python train.py --n_layer=11 --d_model=320 --n_experts=96 --experts_per_token=4 --d_expert=64 --d_shared_expert=0 --activation="xielu" --moe_layers=[0, 1, 2, 3, 4, 5, 6, 7, 8, 9, 10] --router_score="sigmoid" --normalize_top_k=true --routed_scale=2.0 --balance_loss=0.000291 --balance_bias=true --init_std_router=0.0208 --lr_router=0.000464 --vocab_size=8192 --norm="rmsnorm" --norm_eps=1e-06 --tie_embeddings=true --optimizer="adam_variant" --lr=0.000694 --beta1=0.9 --batch_tokens=32768 --seq_len=256 --train_tokens=265800000 --steps=8112 --dataset="wikipedia_en"
Below are experts of layer 3 (counted from 0) of a mixture-of-experts language model. Rows are named up (a neuron's input weights, with its number) and show model dimensions 120-159. Each number is 128 + 24 x the weight over its row's rms, rounded and kept within 0 to 255. Numbers have three digits each.
Before each expert's rows: a language model's description of what the expert responds to. This comes from a sample of Wikipedia text that the model never trained on.

# expert 26
Word pieces of South Asian, Slavic, Arabic and Thai names and text, such as Bhagy-ash-ree, Singh, kh, and Cyrillic or Thai letters.
up0:066132091115143156106130107161093126149166119118101115132143092146121131126166171170090135101158119113139068072098131165
up1:087115107092140129132162114125131111157115160127174116124148173114088122117120150155126157138116102137141136152173152132
up2:121164125182144110117110136135141150095127151121113102165178168095125141108107130139118111093135099106116119161112103136
up3:131141124116123124054144125161126106165121153093160140154105162128151105088113084116143140134137118148139093084151138188
up4:114128118119174114145110131126100105156178131143121100166131111097108123124155156179086111126140155129145096090126108121
up5:159164093140107085118127137140159093107111102135138130155132103142141070132141143144103100116122111135132183130118152143
up6:159160159130122078067119143131113129156142126094135135126103111133132145106124142138165119166121161176159126157142101145

# expert 2
Numerals, percent signs, currency symbols and units in quantities and math, such as 80%, $, ×, ft, approximately.
up0:114146136113121126128125121130121090130152099150078097119128138118091165137143163127101130163132147106119111131120165144
up1:105137139104120129150141145118120125109140145147146138118144162127115123086097100115135121113158134149125161126136179158
up2:104153117114132126129130138141140156125151118114108103112191123116134132160096132120103147117131135150136078173104114109
up3:138124080122126120117139142142136106171120116111095135118111130152123159118149094152140112132165126146139075079131145150
up4:143117139094121122119121136121121127146140145155128156118138142132122118160132141118107146146163129166161102158166124114
up5:117161123132090118116124153119133107162098121139146113096127168152158139131109128141171123125111090192121137152130089135
up6:115134207125151093127111089117129100109094160076143167089142141131156181146123150142124132162070135137095144114134064131

# expert 31
Nouns and participles about structures, machines and technical use, such as built, located, housing, construction, designed, system.
up0:109149146144138100115122143109128100170129108141131114109120175120089149196129143099130097137141128118117133108132111125
up1:101093090138126124099144146138155168153125123153150165161168090116112162108127137164114142085137122121150089103125124113
up2:140143107138125091154102150150150123095151092149177107127148161172133124114152151138151126121152114183139131147122110102
up3:144121127107142131150172139158158147137137172137104138148129120124102094115081158155129108140119107130129119098122142130
up4:138151123123128130128117136167100135144108103152182155151118114166129159115167145119125128146135125105130083142096109114
up5:120189137171109126096137115145090129090118129156202160140125133128154123124087113168116111136133117148109114163137146107
up6:109127133142139125122089152160084098114141129116151132097157139130132133094146133138128090177119135142142114121160095105

# expert 24
Single capital letters and accented or non-Latin characters (Thai, Japanese), plus War in World War I and country names like France.
up0:128124138114119141074122134160126120151162093119110162115149129165096117114112159112126140172136124105115131149136130164
up1:120076139132127103155119157118141133156177189147133176094148172137131084100138117138114125136129121113116137118140149130
up2:102149117180138123082112157123159124135103083132128156100178105104118118139115121146123134089134133113161159164156170111
up3:120148095150134141129163129155165139156115135137132117126099127130108130113098113125148088128155115130114110103112131144
up4:121135109077146129085132135109116133139108134123129146131131174185132098150148162097096110147155151112141131138130126154
up5:131172113147124107106141180158144092138109123088130151105162126076094111121148104114102086182125116172086173168133144118
up6:116152157102149083106105138139134126138099142120148144132121160134110152119152173120103105121104155121144137141186099093

# expert 8
En dashes, hyphens and slashes between numbers in year or page ranges, such as 1943–1953, 120–131, open-ended.
up0:099123147128138141099106147112086147196190068163104138138119138066086160152122135130095130136133104119103099133113111146
up1:136119147127134131159133171142125119126131140177136160132129157146143112128115127142119122086127108158148150100170156122
up2:107128134122113074135137149142129116133130080130156112134177131119134127143126150137154133118109128138140112095118154153
up3:131145115135135140109122178169118101171201131112079144124165149142105138129149114123134140122143141139168126155135143118
up4:120108121101117130097119103083125147156112091123132137167137099096130137164122121164120098134158100120151116107125125129
up5:107147115075126106171090121118105148121115087140143112136126132118155144159122151143140109149109092182106122086144136144
up6:134110131113151097126122110126104141107125131099153099149144157159163119118200190155162081136077118149107114100147087096

# expert 45
Line-initial infobox labels and markers such as Born, Died, Personal details, Preceded, dashes, pipes, and the hidden mark after coordinates.
up0:098151135148124137073107133135107108178158143115133108089105152140108140138129132146142161121119134110150087101137159126
up1:110105110156144135160120100118134133151108094159172151135157129091112146123116143151149111131130126128152176096144180123
up2:082165077115127096083098105163152147152141152117150139101160148088119135126144079146128132094117130114135120132133118126
up3:122138110128122127128140138173143141154086098091097123139143113109113159124164156164160110119128141144156098115157131122
up4:124125151131146130123132137120162117169080126116081134153100100129123134104158122135163083133117132134164100098108125099
up5:141165120131146126128120168108144120150135107113173137089178152102144111116092123093158090106118119156139126145143144106
up6:115166163143166124119095160166124108113102167151137144112148117145117180132157111146144139148092141159141151135119114092

# expert 39
Quantifiers like various, several, many, other, numerous, plus with, using and digits, often in election, population or list text.
up0:128134178131126120128101145160101092174171091100131103126118143122098168130096125114118130149138140131092107116117111104
up1:128130066095116151126123117124115113132117106146138104137100140131134139163079126140101122111138153128120134131147165142
up2:139131112121111086134107158127132136094133122160132165100173102163112108160090139155108115094128119192151129161137136106
up3:142117152128110131103155115148157101193153115102141080171140104153140176114107120145117108147123124145133095099170125129
up4:118123118138112119153100112136112117138102138151103127162092130114108128135128137114147127130134127159143149141171121141
up5:123154150118126132111144172157143100171130094123150114110100140118128110131086112139139083100109141170098110147143115141
up6:112141134124145120124091136139108117160070117116151129082143185110128149109139097129129113126115166126122120108107103138

# expert 20
Past-tense verbs and participles after was/were/he in biographical or political narrative, such as released, cancelled, held, took.
up0:125132139143145101157134118132104171128169072168128099095133117110112176157121160148114139113166113133118132122141124143
up1:122124100125126114161119117114106128136139132107097123138124169120135131113090115150131153082146113128148158171169136095
up2:123184115141124094107124146132143185126122120142138120137135150150142141125093102137104116116139111103166117153136123111
up3:153165109123099138131098149163118137175158127148116104141134163155084120136155126134126118177109119112129115142155178091
up4:144078133157103139123102109086117120158133103134128170174166117102090114102149150108168139149144101118160098174158113129
up5:150189137132120097117129137127129103126134134090181156120131144101155131155102137162149109152138131161070113147123127151
up6:129131142131144110126098110136138117127119105144131155121130193119127183091188146129115146119098122136128123143149076117

# expert 25
Hyphens, slashes and dashes joining numbers or compound words, such as 9/11, 18-pounder, multi-year, and some the, and.
up0:107155105127126106114157151137126163183159112169108156095094165152139128157120138149115118112156117118144093146131101150
up1:107074093156134099117124139129107097135122147183165120114170139106114113109113143156103124101146118128090112081149107141
up2:107159134136115106127129161128139135125125111128137144159167113129144093120077108118137149146152116180165130118117164129
up3:128123115136111138120126150163137136174120121140093143145130080120102134130119102142121079140137130125137101138164108145
up4:145124166111133128094144150148117111154160130102113129158117134107149131100067109114132102103125106106174129099151142160
up5:151175128114140168135148110135143143159121123120129148125136150101108108146116130153150117187115110156126113129113143138
up6:110115110133152150100124112096117109121099092048144129089064142154158181107192144146126112099099160158161092132142101174

# expert 23
Line breaks, list dashes, single digits in numbers and tables, and infobox field names like Website, Total, Established, Relatives.
up0:118132154099116099127114132139141111177152088146129118100131112151134128168122087127121156143141108088128134125143133165
up1:135167108129139108171138161107120159111163137145120133109159173105127115134101092133147098122143105170120139181170145128
up2:145140099165133124150113158118140103151122089140130152103167151136120089162113135134163130103106127108146132118155139135
up3:144169127112126114130160128154155139118118127180133117155114119142122121126139142156143130146167128101122091155118104144
up4:121146102088126120177142155134141138146127112114149166092139104120137116170139123164118096129141106123161134143142146102
up5:151118139114115156097131178134134125130115143098172105119113156159106114134115157122139116137119113154124144081138107139
up6:112135205149147133147090103126128147125071131103143108136151098119119166134120130150152116129117141187135113109144111114

# expert 51
Ending pieces of words and foreign names (Pétan-que, Ion-el, G-ir-ls) and Thai script bytes and characters.
up0:102150137116175117128113175097109110125126103144137149107096107156150155122116153169119092108127143107150164104112090136
up1:133115142109134089079092128111132116105156145123121120179132130067121101105080133115108113097137113143104162155142143126
up2:113161120156108102155116149125128128149122116155152123116184132137097109113070131149116153160131127094153117120116138111
up3:113127150109141119113128113139111106158140131098103094148129103093099147099132126132148103134128119177136094074138115184
up4:122128170120144131091145139154109123141117124077149177158165080113121135147114110149174121099116116133135054107132156140
up5:143153172125129121137105163101174108144161109082148143134131127124163082117140102134124108134141110148151101144115118171
up6:122161141163149152128114111168142138123141094146177132094119134148102171121081120123137098145111128162110165138157120099

# expert 38
Endings of Latin species names and Western given names, like -us, -idae, -ine, plus Robert, William, species.
up0:109131126097152100069110148151089144174168088112129098109120153136119161116109135118063146164126113133132111106136120131
up1:093086128070140125132153125112119139106140105142083153171139142089130141104117140137097116104143103115104152124155175146
up2:077135119105130133130106145167124161133176101113172123063174154121108111122099154136106151120164125144138149156131154101
up3:151120094134119123118121139139114138152118111150105142144126120107127121109152108094155121132173145108137112081145138154
up4:147112140115107140146134135146111104149132127097131102184168126079100104149131131126155146111132109149173066140184134166
up5:137170141141127154160140191105119124115158116127132126142124137107160133150097106142134128121116136156154088149147111167
up6:117123155129162084112097123090094109109106136133134144075123121141136131102140148149160115145138117115132128114169094145

# expert 1
Pipe and semicolon separators in sports stat and election tables, plus section-heading == marks and bio words like born, politician.
up0:110123129139135092150118157138104142146167092137136154085177093088133155152109133123146130146142125085175151119102116148
up1:138119121120140104104126131111123139133139142116095108075138132138118068135114158132141124124166119145121124123153156155
up2:097156139131147100122127159144115120142150115119166142092164152138128079150085094149151150131122134116119134122113132105
up3:127145148148109117076139106115140136151110107135105161109126133152134157112140099112137114129133135110142126110145186119
up4:121116133121111108126102142128071111129097112109097112169154120068117150160072145119116147152163107094146112126110129153
up5:136154115135135076134108148113141131128126094134131100104152178093158129126102144120145139161115141208113113110152125115
up6:134137164139155127082123150153130159126107099075175086079093149164118139097166096128138143126132137135135119096145090165

# expert 37
The leading digit 1 or 2 of four-digit years in citations, taxon authorities and charts, plus adverbs like famously, for example.
up0:100173129162118120133154158178074088148127100188121117118102116132109131151076162107096124141135159107148100136125124134
up1:104150081112144141152134118113145139127120164124144134148115125124085108147133124117106124133184133167108124100144174136
up2:092141088117137117105092166159114133103121151115148156098153180168114057162106131128161090151159136119115126120123110110
up3:130148132138120139129147108136148105153114116137148127160103129159098148086135156140144097123129112170124089161119165126
up4:132110115126117122135144126163095134130106095154133162113106112106141125141119075148153125153148117120168107191131113114
up5:124137119104126135078114160161132081119148126123139146105125136086159113122066106115128075138131114157128109137144090123
up6:122145149118159130116135129190090118124109147109134089162114177132122130107139153138100120124134117142150091116129104119

# expert 57
Pipes in sports results tables and sports verbs and nouns in match reports: scored, goals, defeated, draw, for (a club).
up0:096166149125130124145111152156110107144122096139172119117166105113105132124116081126153111099138143121086128149110131156
up1:128114137120136128164142128137138163104164178148145107147111172105125142105139159170135137152108167147149136160117151138
up2:114183085118106101149151144130147131158144100143134110100187113178125099104125113143142150080157135123121127122117165101
up3:138146129142139129107125155149128107170088102123133089124137091135124139107081086144136126118148122135089108106142169132
up4:151127165128124127138128150145144091146152102106142126127134121096133124148162087151142132111132107126149105097138140150
up5:135160100112112126131133150121135102122094141100125125137138125127140097131108159112140071135125116177118078093113083142
up6:151124159138153126101143161137093124138098169101116125163143091134126172119105145122128111124109121126165091102136061156

# expert 36
Plural s and nouns in titles of albums, books, artworks and places, such as rock, guitar, Light, Book, River, Street.
up0:107142169107154145087091110154090120166179092128106105131150145092107155148126151119125106141155128070150129120147154133
up1:127096061141110112117168178122113134155155127181165201128122162085076099099120127150075135119119129135156133077112155130
up2:106147114177127111138085116122108070146131107180163101104181169125084092121143131142118165125132152130163135166126146141
up3:130203110103114121108106143135111100182200110123149115121132121176133137111135093144119090124172110093152152094163108162
up4:144128130120117125117117127165105130148135120119167114125134149078098109143091106148134100162139112111137090127133141117
up5:135164122125127148127116160160115122130109141120153095102148160112184115118080117129152095152114137153117127122151128115
up6:117098107140145119101131139157113097103121111105143136081076142153124123128132152142111140143132140157125135192159125105